From a checkpoint of a small mixture-of-experts model trained on Wikipedia: 160M parameters.
Below are experts of layer 9 (counted from 0) of a mixture-of-experts language model. Rows are named router (the router's row for the expert), gate (a neuron's input weights, with its number), up (a neuron's input weights, with its number) and show model dimensions 0-127. Each number is 500 + 40 x the weight over its row's rms, rounded and kept within 0 to 999. Numbers have three digits each.
After each expert's rows: a language model's description of what the expert responds to. This comes from a sample of Wikipedia text that the model never trained on.

# expert 34
router:486447446555493487493424481472518450557573464478433516512486523492488490441501475542505400461568547509457470570468472469526448414520485399536450505516535397575537486462576507465446477547486507482454412420531558563516508521519447503506452489531587461485476509466492485528504488496403491416503499477520527521501488499532493448480501499600513495384492507508511489512492506516492534522539
gate0:506487536453552461528517541432485523556546426517613486453509508437501508424545510545455570522519526522511511507503503562541436493496511484537526424517550525457524544487418534526512468420489515468492520456474449525507507555519506555502505515496536490438519490486478454549557511457546522421436460515529578521458543429511422511559496445567453514551489494465541410475461499520478458520490
up0:457464435455423536590478549475489439560504473483466565535553520563454504534497479536516575494561459484496484494440570479527495488488447494533554499524544428460522594541518471521553462497495526562499482453499463535444583525506413542538473464456471496507485498504485485533484492529501467544431517532484515426505497490484500546501571459523457431518490439561492505528465520448468410442499
gate1:489505507513552447472470468501500520505496496452519496509495553522520514509448491514529496542551468544518476443560394488568544553467446502488414510520538433471536450517530531454533529442523547449518556447511556482486465596566462489526481519492475428569503460579480500526565524471475505420531430498435538497564506482542470438470524472507546521474566417475496474464480489454506505501495
up1:484544539471470518566510515525436505495442458477547414567530444435487503517521483567461444570458483495467459540532567468527462554633544457456482461510522576479479445482461500554530521574537505517443473491543503459520581511482421512491476476500517538548513467530473513514426541487520490465488451533490518509519577544491447462466469560510482490500526449427544486588459562561520448508495
gate2:504569494585531502431540466473517482509514565472563518454488457500531505551456470463468495543489445473481496558487546518575519474446501469486487468529443475530530503442495479474470551569483494534462480502583514511500575590506482535469435443578467495514544508517410493429512564530512503454484498465460510488528553454525470520506507494565513429519386480513482496487483518488576452451555
up2:555467537398528468470524422455444491523443514569518510505504448513538533486478659510474454481509518484499492493508535499480443514462486450489566564490456495519556448491513497513422557591519507484497522547468429507438552433450491558487544546407499455562492504481508557526530464528508452453432477604438500537528424506479507447481483453500469561513510508506497540531460540553448515513549
gate3:481486568551458404482407491540495512492519502429504559550454492456480569448506528595463493523535507574487475444499531490497472501579475466557441526541429463499472495476522486551466495507543437456533470470434554493488477515528480451483505455529396481462518543534559475564501533509507504471536554419510557473549465444504561583502512475503559561486530547484488450500467548499460498429559
up3:556436556563521526491544474474515486439475458450448448539528522467454455448503472510539577487582459517550480497566464571571482471470531530454535559491470496564505435560580624527486531447555538567462482524539516412479432561499460521493481482548467428457502546495551452493462492526508464457462543433513555522503424522532526539586482556492461541529541477466418536475484473568521482489519
gate4:516493547524456495511461498527525509512530536552417586450520516518514549545538477484534480443490490537529521450526503505529496413511540469423479592458507552514536523514564515526504425466507486503516619521490430497569522593449496494507472486541514456521468478484430569533548505530443524487447449546532535495527460504549482578505465484529489570562475567565486492472470581424573544466438
up4:556567443505457494481521511491496519517461548533492462549508437492497495429504437474518545464447426518464514473544513542497381481485430587434495450457553533549456503506522500540524447597541450497454520454472519467514432499515554536515446504462556553450558434488494499453474489483558531561513467487469507483573565424484505440507500473521410495504474542556519499541502569532477514495416
gate5:506456524420437482522565527477491494467447499624472528467464537540465476475503474512527499459550502556519525497512486571489457494546522471385508552494439502470492556469433559589526511559538506520528563532507554539566496466574488530540505465468570581435557496492537531490508456537435491529496487469549510512489430515513592558516517537453471395444583474568471521511552522423542475508506
up5:543511530472499562490449525453480468527504532475555523501568496497573481495540533490520448501540539503507473524455527559497464580481512526501509514522425503502538522493517520491593508514414577461479462462561501530551507488515528516481520501478496586508487541525486533561483488430442397501495488515489527510477452500501421429488466532506525560594489481516523485436499479444477464505514
Description: K/G/V pieces in names

# expert 41
router:466561533559419527472448556442514481510499472449479451530536506519561519475470490507518484453578540533441515464475463513523458480435522412562458503532454438474537440495567487519476515436458524496483529473550546488474467621394390557452475497505513505497480476474489559467506478492479501495486530431486551533570395492462475525515490449554532530492493521533425504482493540490478500538501
gate1:533512534560540468486451534491429500509503520534433448536564564492531511496575501533506387514538488499528600448557488508571534526489450539479540525509473498574577511518508480490503474472491526467508392554446565521552541479533454567441538572528472462466538466433531487523490493517520493497477499458426501520444471546503515505511510493501458534459498517468502478460527483561468602459517
up1:487537509565503506504544480466522497394523628497486489429537574485544485492478449517532482432533420548452543524511474512480521558469489562527537568444486545479455571591442504521480553531499544449526473504464525575540494481474528503494564468510559436503568532579473534440425504495530481498490496436478533447551496530499510515544415467511507541472533469587522524458484486499523481496493
gate2:492469498510521556590514609493526502506463511552437476580565486498488519489503454539601491491443463463458504529497470566482518464516508508522526493474504472481398495520450531510505487397520536551493473557415387564513464506493510495463483456490508484501454488485518583430502549550465500566530503498487418525502514464516532521486523510500485468543502479490539537509555527491466505413499
up2:504547523480415529504514487422472503482502562503501477466425494449487515433427515450501485500549526545463494505549450572506514504480492558538428523537519502575545384494533391504463526518499510509470622548534500428417507531506514481478504476528458442588478514495546526482482535433476395480510506491448521497483509525522492544467458441542578521469561437473458495449455539537510520449501
gate3:549520530452528515493481508515532479486532523522462504478597575520530510439556560491476492503487454500516436455526470414446553514527494414533511514495504544562479526499545488520537522519483437567522587522513469553415473471469449437474482576503532524498489584589463513521419479543497538507515504477421497469482592448497562492533473488551494487508487488466612484454472510466537477464564
up3:488517494491511555538462417467477479566505457458525466543509461505546541578485470534488494474489596534474456492485509448513455506427546535478518586513457454489580515528491553551474521513508469502396475508427546495469457476479443505514502504490586475532507517494464437491510490498551510518521517438570504452471528557463499399556481488495504471437482536465550506518441503446483399536531
gate4:467449523565512536463488469441524434452525449510501520497506470486465488479502565487500457451543553426484430542459553518470505497428428540466507470459545530488574529509562565508459466506533502524506559528519527482489508409527487499504493471593494466556561479462529524489563483548504443449510459500427479499481502454451466443548508487544502401495517492521512520560442409512512535542530
up4:498505534480491555526575458488485475476461480520527517519477490514511563572474418528495520488494510450482516531489493510501544531465517525533497538531516476466482500453510413508347467516535600463552444483511437467427514484466425483522453485522407533511464498557521472473565485493463500538502532458443556444454418489494495510485482513500558461484599536494565433458455503543496452563491
gate5:475551509544562502503520505471439550538507486515510543529445461446447526472548529533459472428569461561530498541514532501555476490451517485465465495527468468477455473476534552510534512466408506486497463514576473423484439580495465526546480539484567525496551471489441542492558484514533546536479535535555559489538471517470564484506612527487464511456497520497437541428498499501493566467439
up5:532441541471470465451523478600506513518502442501490526533514509540505484472436509524489509449437483535552501491506481535499549598452445502485479553472499434495540493561437515500528460491523570460485486519426542556478510508527502411515463575495451491506476468482508475577509526476537545487513560495453587490414477520567438470528500505449512483505550503513458431473516565476559510446526
gate6:533511483494458506553440527471511508498507487625472465518450447476484471409485546459479445466451513534493432479572526502551481496514483544535576561567528548502594525570484471475487536444440496464499544361483539470449461501486463540523424487572467472524489523549456519513483480487462538498511480440544456544564468490476512480491545462532504471486537532479441520486443539508516502480475
up6:415508473499493527450507453449508502459476564385510476568451539461532511503464504484518510450589439481490440534498519549436502508469483475478536460432524435476533538524494498517495420532408539456435469481559574501464470466506514541559449472560510528481501492580571498478493479442493476515504480513569513513499513509507495488474501499532486520493545532510455482521436491515492488475537
Description: Name-syllable pieces

# expert 14
router:543491553424432523498435532465441499480533573418475478580471466475519444482498459472489397544523456504467477559443454494516448596485538390492511573566548496504494456507500545493463501478509482427441509492531504488483498554465540510450487431499489442565581501486534550498486490422440562434576567467460533502545521462517510486520449523564537488487504490498510560526559475533491561505495
gate0:531506487477485505574515415505473481500441483541497452446502485626545479471486420503512408475486441453489495521545445508490496509544544488559406541424472593493536484505590553532408509464537508411513463489493539459478482564479520491475492516507605508530570467509481496517504550558463498464481464513483513543536586454504487516535573483494533580506536474508435507488427551484506493525512
up0:528524513465520543447562525436476567453452463504489516581488460539482523485540518520535502482504482508487517468502531501476508547475541513549513592548388476433534423480507545526469465421430470445440466572391521516562487487521474528474505519542534541522553450515429513552529511456514508471530418573452416538496529390516449584530470451444453495497534495505419512485471525517462490481535
gate1:516527487476478585465529476508505533456579490429445479526520576476619477475450529499503465416429456510472524547528547548571414496466528566464505567503502543464558527511469541492461510477458513490519451512503471497495520507519499496502486490553489441504551437457531533519537522473460533526542449506517519508481414481426495477478529573600411551545488602494495468531468453423468520477528
up1:471470501449521553468434528521488531458531515415484527532451540469557465598486584583496526444486568474416449478563621413544501475473496517448499492462462449497486518530464527487469515563503541510489509479508521515520530539502564459499560446519506491487510503556557505466527481431506505546576415498524419488522551457501513472588509466598460476457511564475519499523497465525534503448505
gate2:500537514445474531483524546466432484468524527504556469536586500551500433518510537471446458554516503520521540576518539508458491488505524593552454493471515531570478512636519534515544471499552532498479433477497547523481440549457383524602547446511482534493510554455539508483420508481528535552469409492503453559536481476548500468530503455465510470543565544495446514522495519501487581419538
up2:466495529564486425489407581493531483507495547520488457522516590487529487484555459516478496479489503561488496505515422501466457573463538403470451477479605496478460466551426513435519549487476455488534480522540503465568532519534471451456501501482465495469553462571467542522434571500498471458401564484498577530490497454538459515439516482511569465574470426464486487454500529501497536544456
gate3:466436506484530415484545539484471573476525500446558550469453571451512441502511481488384494565493438497512478576428481532469465524503538475582487514483536456563490428522528480515360490484480511500525542447566528404414591551515464502530496479505549491514511476465505483527503519452466560460481461455487517443542525415542505492510520497523544539525489571495512473548540545463482502521511
up3:484543464489522570550480534531472499475475458526539466554484513512457499501479518467520435493480488487469452514501386526418470502507439416543474548535528529498466499508479516483516470481516553506432494526459494421483576521510452480544530491453485517581557478513459474491492482526472418542532489547397552533552567484483409521425508487555499542531436469567446504444487566443438496521481
gate4:509507548512461491543503573471474429575513509502540486515534531490517465452532367490520527575572545454551471518410492421517450559533401498495537490535520521525501495485494496428491497533526533544449520519504478513401466529508481503538490562507532500459578575496454463526502558513576495485562524544528496494516436481416505508482488582517479469476492519505476527443500503608532548431469
up4:455475515503496540568504553511465550543560511492529523551526499520452501499552464492495574560472560500502490487558475584498496465513562507481549538503488476530490466461510459507484473485567462551545495517475511486444478535562504522493531518516472429452506536465496528594529468478474540523489532514505535546581487515529538493540526502495483513509479492550463472494505571493502510509468
gate5:485512496488581461427505512474524439561505532503526503506542451492461448449429511526492478440457515513551480493465557396480518540476470518524516502479487513456517533531484530527501543592538509412471502497463474547490501476456478445489495533495480479467479467517548547469493537473558522544617458511533436474507577435497519469557523439560467514524509457456488527554489520593546523480472
up5:477492534522497583507459509468518434448522466504533479516529469501597550516560578451439518481469462464422462511414544510497504469538428526520437419574537500482494491539505495549470513567504549522519529471502428496470518495492526450449526484483490546546503459538550433547530506491455462477445520509499512564479438539490448473521484551512432479525477471458497496588528520504507488500504
Description: Noun endings, plurals

# expert 9
router:499472491449386505455435461437478519467526445512425509506557477610495535507453500502511420474480466500490551528523395442554465459484516402483481479522503466549531496485528531499532476506509499447443502392519510485544466543510373485540472465517527591524539457464459524521486478417510537458523518445513542496502474431539551507492412474549543574451536472472477560456495418535514530527507
gate0:447504560518396495477437555576521552488482427483569461491545516527532456533555492523482548483494370443499461484481480550497457497515501468487510552524475539530474554561572518553415509494499491445492513431459539475488527414467531505504508446538506541524537505479483490525502479476586535536516375529524513494525559508518513445514515457527465598449487456519525494447468567581553557527522
up0:492501599595490472486508509543510564438510468522499524471509490486554524453524475436453454527463500438551442462524529531537530584523458409477518504503530447548465476514601525519547552516547535509501426540514514478517499552528484495470511509534558496545538483504485523510486460484502451436449424506520538466558519432580474506530539489452426582535457495589569453507510495524549544467511
gate1:532571466466527559529488485499567512462467484465494456515452475509509526499489530489475500469459536507500548532500432482522517535513467517459499514478501446468478544530481450465537537473517505522578505459452491605501523514514589450489532502485544460486502521490462523522513463503507548520568436472473504455520446489539478530473511421525538502515466426500512412510458497447539501490491
up1:533484451471542494494515544525514400521490488493497534513475523543529481526448527436506492527522496554513497481521494549506518473504530444533526549524543562539505516497508490511448460537434573386452508507487503562476433435494390446487474486494479552445491473466473489560468502490535533480505551564495464430584481560461465487560508528477524531481535565446451519489482475425492533476526
gate2:524579593448560539504540429494627575527474452523423549501492515441492514526423558495485524579492511483503558526476395432490514442516473485539579542565509517533573454548478506480533538446541505486495550537548496491467485492498465566557544580521487469516492449550508521513462478517505472487488509430481461465529546521460578524522495483586494479522533472467559435460522559480510466563471
up2:514530564515517494516535485511487511510514479515512590544438535437465549466454470531504508544502543487497472535518532504607445457558504474508546475440468512479544432446510506561449601531418533482496503474505481472456474478572457484517515483563496518475399474442446483510400511445512557483537463507554459494493509535461546521588502516575549480499517477488484496484509498552467491465487
gate3:480471537529524534542494516507526488567516537504475432447558489524546527504554491569468501486493462453484431511459545570541504487504492474429506521465543523470480530559548479469569479540458538488577496519497478547602509463478518453485553545515492472470530548500501509520478547520555553509478451446521528476489513453408512427429458530506522510487468512462463472592501532518467511447449
up3:518563494508506453468558540535508518435416485547522467522551533549510474441435506471544502455480556514520513492489462500435457455478499536530523558488453514548500512537504483461512486529524440464488509593515513490483516494410537462504530593440500483582483509476477510432471494521435476523451524501534446466516529478478544539488457492520539502490457509507475447460585489502550441507564
gate4:523456479533514461487484454507535610476516481512553514494510466551564577464449450457488542463450477441446448479498460461489437536478508460546501435471509566513495576503562508516547481505466483504551489575506547553556467529498487513499510480548571546526443524500518483467428546465477514477495516476522480471582491465550504471461492504490476515578511460487495514479505529602548500533545
up4:504473509427412460559509448520451496512460550570505551542530512451528512443440553419441440466529502525509469496502512518460480443458545480463558543480478449408408444605505542469533500553543522521529511470573575504548453520499550555485494541491492462514487473529515508493506494514543453466442486542507449446559504471492527505510492495486517488434530538497404500544516497431449481482509
gate5:456542453500458508434469466473489549448485523520466523486455493567514572521451564536459495486494581533435513508531542516498488587456499428450516505498544528511524481531510510542548476504553521494505514473515419483434514510470475524569478477419481463573518453535546497501522575587514492459551529452499574513503488528515475502499490507394508390439510447513560511433451469510471479496464
up5:506534493491572484514523501505568467511555531449490497480549492515464471442517511445508460473532438544517536599470447514422484428477476509476523488548466478511435576496446443482430602527482471495584544456486501502522513507574454479415468545560450486463485497502462507507506501468473539496417441513552477534508508510472561539451486590536455561542454497549448531531518549552528532515596
Description: Mid-word pieces, technical

# expert 38
router:439419511448428556514497493479488497550530448465449444491560474503431447451496475454487459424570557464534402581452535478468500551476536379534521505499531470523505446535600533563518467479488472528459486537503511545491462544438503511473514479452498473549511477551499516434517500492486452534485457522473479453565425598525504531553465460537485458430502484601477506485526473464492525525486
gate1:472478491470409479531433495487536542485539534503478435480534500509538472426467424404495507443484516442529446551546490508544559511516512454468500522485437482537504513422414519565552489511512510504511467505501478530503512511427528484467577506519520579477510498596499516459555543441543453457504522499511480532480505486546464549527486530543518452458534480429557530477475522544420554542485
up1:531466539481485453487477503483483521562526426490513517529503491374463508538488455598528523520447508497524443549518510497467561529403577565475538504505606511503456500537459548544500519509526458423533500578561477515489501502505568519486528420497519492423530483431493482470439515467545546545456487496488501509574522473509476495520484477486518533472518542582556537466453479551532493463512
gate2:552511506501489524496529498432519513494500507498502506484443416520390476518525465453542532404489542479559503534449519519528506515511498503510602431566494514498409475582471484502450501511504486453531501529507459495478490520406459585418532535508550574462450525471515551469502519515557470523534460587520530483525560516505527493497496503500450583540528511458529524419538546513506562504522
up2:530603474582512515556462530541509494495478490539476496536469520513498575414509470530443534435542407475526522438514531478545556535526515517469487471502509472574407469483558526511522427494509518478549485477564530511526474498491506467589468455508466504473573500433473491497481430611471447497554471530509590470588502485512441420523476491614507544439487462493558493491519482582497567454551
gate3:461476556464524491466416442486511473475577380473478416470477507502477468501495493458479504490519571550567530450549531528471465492513568469428518479507485531594507559457384514509507504472463490503561506519487461513449584532455492487478502454497500476498555447486497463556466534413553489490489465517460543503535483488504431498495420476480552532474513478475515527530451497529507504515466
up3:454485555552457556516375466427537486506448512529569489537443408490499524491550491469426424477440534468551492514529490538494504494571488447536538471487459417486545487504473466494547598503554512467525570444485509499473466491426437470426535474566497505476517515450540560521439465552552486418473602475500517427494503476470518470490485479510509465468499437488591522469432551523473455427470
gate4:479452470530489412506494522502490428462528517458538461481529549431529478485535433444469448532491552390454527546489474466490467454457491524527512500526493539470539499474487481521501488617478521521486494445448464499472490460433527470490386516498448579498547502506524487566547512432544520576566453431481507520519488490581477457518451509458493436499470526538463500426482554543546496484465
up4:494474499512534458475472542515505554532540508525545582494442483441487535468463481472544479545485433537485470478503533496519541474520498467486540503470490485476488531458458504463534589548503529564474493480407467496442530514534472456500469464486538512500520535488517543472489536554524505550473461544511430551487473495477437598460509461536438581519545536544480501470515440528501459516495
gate5:516520527475539525512506441458434425495475549407573464439501515587455435497485503576435439506559449483542464468442547451554516504553507429516509519489459432490515570541487514462583441478496470419502490541498510454466493501471536479475502524436426477488571558577524537560479559451493443505476452552507555540488514475461523500492450496495477507518519480561442539422487457515470446504555
up5:520468519463569436511457511481460566542516502463538506506506569534517448429496494518528536485500519477478467506428548548382432497495445538469463561569500472513568483528463511441492451492467550432514500623567534545423449480460483495521458518492488526481482529465546505441527465555448511464560467452512490551515530554454533559469483461534514509487508529511505494512505455508447460528486
gate6:537458601512507474522570538500471513568566504494478485480554487444448492492559515492487519473495488508473502515504465560532459509532587549476554502571488443392525491512535480526446467510530524485507489485599547466503510486503497466444490461440480536508553506502439496474498473445479488547466530502514493496527523511536441541470517542477514541456469466495541417465469500506432550444475
up6:567566479542484487533628526529501456498532497448488436533457459506425452507405466496538540466515535486508531563529507509520486584477487516507521505489479537466451511450463489407431504495523536482556533477574535439580412524538545461560481479503521495513493449444568507510455464500443469498460515506439476469475555474487486564492456525542507478541505515555494548512577586554513433477536
Description: V and election words

# expert 1
router:508491511466465459476409522515472458444528440485407475501488439527473463469456487502483422528554476512419475522546424567546458501558531371495489512501498506530482450505534495516477514456479522474433455486557575497472450532499487516488507533464464479525500553488524533508540487447459512414490495446504563560489495512488482548516474483576575524465475491545439515477468487503462523526555
gate0:505433415430549409503534515487487518484448496466434516509510464570549444437449491569538469503540548522444474492443455508503488461450534476507494533555442474511572570458512489488484438472428562557472553478501483503470478477521426573534646506467484463610567523499513478518478496523501456551518489509597494525531495441381494517485413476538457469484542476494507470490569500562464551430450
up0:501552583482484498499475491499457485477463502494569540488498541477513538487537486474479508465504477577530467557583484459533551496485492480468508543454545539495540492470439542485586564539488520454443413460513513496525483488482523533535470484514534540492529522458489556544547442479530510545452556622441480443508468566598499433496510483489505566480483589475428536508446544475523506467464
gate1:493454480487462490590450488439567491560451467548472529551442435536507500453547442451546477515540462484467432462579480515463484544469544513487519509525550538456531494529499468471487546467535594514448544461497494495495517509480466547457491486508507484407541519509504500489499561488502567503540439465423570515498513543535433500506477564527524479503475505450480519451512474508476556505427
up1:486501554524497482509501427518485497533506461484426464521515556529474554504505519486472503497561502575492455503498495498550522463551452573486418460524515576526530473538530456490475546445450509479527464499545568462505547534537443540557474483502471467493546501473538580528499466461543493527487487530543524564457525448487564460457522523469492487530469513483460483468442526472455484547516
gate2:453529518555489447514479515551514470496556385526506502517466471486532477489466522477466530503470511480535440563472539502522446453549497538473426479492486536473464434509536493489471457457452547484532485552541441515470526506514495523544463542539472539557487458517465510499511526467570441479440474456507469496498547559515509489525465487527536497557554585464517497507485502504531579537521
up2:588527499435495515475476523456462483472458553485476512488540493511455505547520570490547539413518480479533585489485478505525454498538504624465473585464462503521554529486449499487528544541521476511482545413484499463511446441496500504504502466462497441582565553588494461509491529520524475556539509517482503484527415452450506550502512481497475505507506473513491514565432548483503502515513
gate3:510467503509527442490528473502490501454522517489540497534569543443539504568516460496467461428553506564503487508481488533501431556494539508484539489524453453448435488514436465526510465550530445558537517493505475484489500513534550468522451572541467465453503508564488473567436535468466473493429431464470523516512560508553533523624593462482576486470507443615506528500525532487460501495455
up3:525445434490396499434589521502508531506464510521473485476469519498549481554468484492503534466479546507432522500486497535425426558554510468467492498515484546501492513512547475421481490528460461555547488559507530574559501488501442508516548506575547475511546474456545526648498485493501553547502399475516568509462546563435505560531538509492461564461536483483513479507479486554462481520485
gate4:541518463491528521429442532513511517540525492487463489499447469509507465502464456459570443534499503506391511497533469474475538418431479437482468547548365583536467488525436561466521473454529464546522529501486535461506480621460522491427508527486515443504498442502575457487519510585517496514480419434426525416537472470506473478564479504473487504528504466486487487476462514512524504562524
up4:528496526526516492482499480523540444528501493438469422553532455496497490500546499503479523460531436479534482513558512478474424452452536552465466505532550593573581535560517497465491462537491542458500465455553531522499492495500448604486592422571515464437461503502526505495512416403511481588490451539479461483526552533471488489497472556511500492472489455535563490553477590532526482508542
gate5:484448529468461487522483475500472473415548477509444463597519465497499441581483536476493561522547509465526447443510537497532533466475524444444500453497405467492512513519492526451392556433433484472507517404523461474492447548560490544533506519394473404534445493477460515466501432432510475494539430570495471448546531474527536404525495517511445461476414509507487512524499562466512528486488
up5:470494472510514484463506436538573435532527512489495534464559538520502544418458505500517446448413419512500584549535539454443495461460486472555500473509517462493412436488445462469484501517477488461470484538467513452519553526428502483515466447517514491493506455465448506460501472494576457471533502468455538535541521522501483456455452471488514497548538487478477489468505519513495579522525
Description: Institution name words

# expert 10
router:532480565480508488493510524506415516504527448529466481584521438497556537482433458538421429489585459448485491584520427440513457488524517441561445504534566486498486560599515551606415455481438499421450551508482562516496458544434441522419522477509481447500525594519556513481542462530450499545510522430500528452492492518546490514504497520588490494530506510470503530503580518523505507476491
gate0:385513471495493512499510512512436487475514516431520417495466440558518508568561593561451421582512507519490445540496509437539503536567557608539551422484487503556465489480507537530503525469444542589504498520501507495527475529447479474472470422451530548466505506562478485518550516489516468511415458477520497546505464492443445503529528453523514493557550481517432474581549573441489569459529
up0:524521527568486503478522455507512498538583475472565444603481453525503463523499509587429454456526587423529406466471501538463472479541432525460536480523504508514459483527508589515513536506560441454571480490468491525450506579514484484539506478468451478509525555509434483500452485505487507529472433531566517546527467477570581467558421487476512475531539425453463494468614479495490452508521
gate1:501470473547423497556440642473498567470518520545492553543505441497435459570504510535477521494622465505447488516513497532519537584467513450488505482484506533482534454529460488540505543485517474523541518460495475571506490498546490538486512519451495513435491502477456500486462428550480489485484491467502542518509459526575454509580533555533524552472580474503428552449583484531490502491510
up1:524490533498500475520562405538495493509471449424542519430520512528492469505541460470505541408440470450551469574503503452444458491553525482393481472505464494498522547465505560471474531423446472525488515508505479440499506507462486470501488424500564505550549481490496506493537548423477510494521571424484501447535572553490539514515491482504542501504513570510508591523549530470466519461436
gate2:472468499457495536525488525509486561518542510532438538582430471547477499493478455490495471546527456457499519564543494480511526468559467484469533465582537473553472437506457519647449499525465483467547454524547576517507505518506471424481530507529582536476509449497503486529415479536415492504456450556564455442487503499550489540467497510520486603513526456474534502532485540510559529504574
up2:540452431535471510502457526516561475549537510503473533436487489523513550456491509499545487508441475544525515505442508524535462490522487526511512471450495513459489518519574465468538583548449475515490441546412491501485500497564454501550427454483529560527551464488519485503467558494509473502511611491505517547518446509555419473487438486510456432486454458494557477477544492519537462418510
gate3:497494471516467542564487540430460575488463420427482437485540491505444513499516456477532491520521503473538502507529452519492537407558503461477411445564529582495511528525508567542446426421491521472435457503523507443482437541490492461483550433522483464418506537540506495537544497542472501445472520485476467472471481510525488487509482544493587554507552550438562470466570442495568458438444
up3:526530577508500493461480510480530472490476526495510531416402486476544544540561481539472472510477451562430404511442532499575447471437405518472460530477497418534470430465496529502548525508502512540413524522478522547535502508518573493529536546497442466491499482395480456537479554513475512495544404508496500513481546541463552409536488484455501466459476519531460517546564509467439482563495
gate4:472513456463496519521522520516501518532506500497442368597543517531448536527480480436482516385533509543525575574508447523465481484569495542511454500531511576461503497553480493516443516475498510505588489500523442565578505491483437497517488555526490521550441461487479541524493496555519502486515445440536490541503470515543496481436468409415402537512513555475561482563572472443439525471536
up4:514566538547506521525527481533571542519470484548430509502517499493538444526511448515476470401523535500521508574461411567508513538528536531520533508465475476516513445471476543516509488504492473473509559502505489524528467475443530474487516479500465483512469495512541465540516519449547556511535506560496422546500474459501479467560561557539552556446431469542500466507573471515511522547452
gate5:512482547506465483449517449443485498490500479485456559465540515482422509529538531551465522489422465473492425455575541508508519491499592461542483507523512459490549460450535514454515471499439528436465500501464523541447473572508472544495539472462520508506444582450483463521525497520438442462489369548557511482501482481567435530482503515458467517542510494488483496537506509590541377488467
up5:545530505493524500439526532525498538521466461446606445559483494488517565515425460485533462410540412435473503546497458520495514540553546457534464582547500470559456546514486536478467495524528534502534490450516575583513468537481512560590567547520523575555544591547491472521460470498494554460485527521491560509470485492439470541471512519483494563455547491479561500490512542584481467495458
Description: Word-start stems

# expert 47
router:481510551425409508424416525490440550532560558506489527568476460503551427517493457510480460523595497510413497487465464461495526456480485325554498614523495508521498484537572518512457473409468497468468520475481574551510455513482412522515428455529513583503518569512484509496459484473482518507541528448483553492438477490532487471493462515466497435500437467502496479436485424524456510519486
gate0:515557494416555488494482506530532535510512507524555518430477447521480436501500419565531579492472486559506504527433540527506426542475503557513524439432456384534409480525492484464500478476555499468513537440476586485476494450494503550428500420498548548502521453484432471505520434543523512487517534489538525474507526537596510530526532506457517454479485496502521478458484445516464453471559
up0:503466529484467481558424547466469471508555497568501382532565500454550472506481515495511484467522455536438495545492508518523478496609454441541508508481483490591494525541462400495552472485545513507474529507526482457517511476466500456532518497532554494518470526494483446486552516564432510544524472501489502458426528567465527495460531535447435488462510563512431561509436544503493512516549
gate1:554586490474476439457427584559525508523463526517466561475545550503441563533532402475480487530565511534531532485491563467521507516470525566431459598495527540499471520511532550482512492487517523563488483521516459552446516497527401482536483513503496525469497508499517513563492560551469531461456511434497558488563542521508444516515509518532552464500514463425433503514476501538514407492439
up1:469477484502547509510525489496461464514434532482534470479507483494561517453483463468482547467550528500518443572581456452538461511410427525549531488506568514469477574386464479467521538548545533512505492546514433511598581523415483439522483526480487479478557478421441473439531562444473471508441522519532533502505504463468458463528518488483448511487544482525541543502513422527539493495530
gate2:527479446462507534454492444532541490513617481488523542465453477581466503524475520542529527508438522565541417457569498453536502524466491494556502528453586441528573477480503515512567548474418504472445456426539556488497533567509462493496530448503426465508521483514523497500469513488504532545478473493529525517446463528504447466480499557471538493556540365550546523470529498537518556500469
up2:539480463520530511449467505507606458497498547442464457517495561574478504491516465501542497487514453568442526536388427436514480516501376465552491490451523509523567541488449599509519476505465544474549561451504502426510526514468526540550442507527497561528494579456531427542463497522558515504509467490479562495543457414476451507504515536495452540496474501496525494452488538522515517487533
gate3:502453495533527503570446529524455521497537488483562497410458513524533481477517503470480499518546460459440549510530466501507529533537464343522541503507528435492543505513520480551529531448509524560529438530561495547456495542515471524551469507526590515573538488447492482517500423507535527506517515531616505508486463471506437462493454415477508571489538525552422478496512454475520464540471
up3:478501542581525469536430515504494499516537494443516491533460598523457519500548499593465466552486489615524480510497510508539538590489454447578451521484498467553478494496542465473528536504510519421464531580572535469514495494509492470490434525482598506527455503499463451495491453465487515441501538509537533479528517494458500538502457452534501478453473473501487405455426517492538550457574
gate4:483493465504498505483463513509513554545537519459561519482445521497516511445465490529498529459435544547519433479469449532497381506535441521439496493499412464464451506478536499535450514541522523510527506474550441533471480472470447475563559455526458520506527494568484491565544503497483492442543513436448538409495512556486490527492510476503591420475485495536549467469468484444455587465452
up4:524526430503597473538497588469495547506498487460453400558546566581495490511486525526493484499486510488434546530451561519521517461508540386508506449446502495522486465533469485500467511567562489499482550478493545487519468398556561557487450520571541550476457567506429508453457504494513524547540506505452554426511540453454454448448465412433518511553510552509512521540479538504513505504546
gate5:582480417476509568542463492453551484469490459512479511532520541516460445526491486494432422537490497478482512514502463497533451512457545483493563450469481458530511524551540406583487495535448489560457519474449479547528531508547534498441548501561596426489465506471504510532500433510464549481494442517497497486556499417498499462497521530432472506487572500485488487510397451494516464461584
up5:543430557549474511549509467392471489599500521491492504540471541470519493572464545533486505566502531544549528541467475481481463586441464481486465523488479553487488487510521480476449464445580489540509511502529479543518492440473544480519498582458450469477543481528507510497530445478506550541470449497518503409499466515534395504450510530543536588517453546505493538453505451418556529525535
Description: Infobox field labels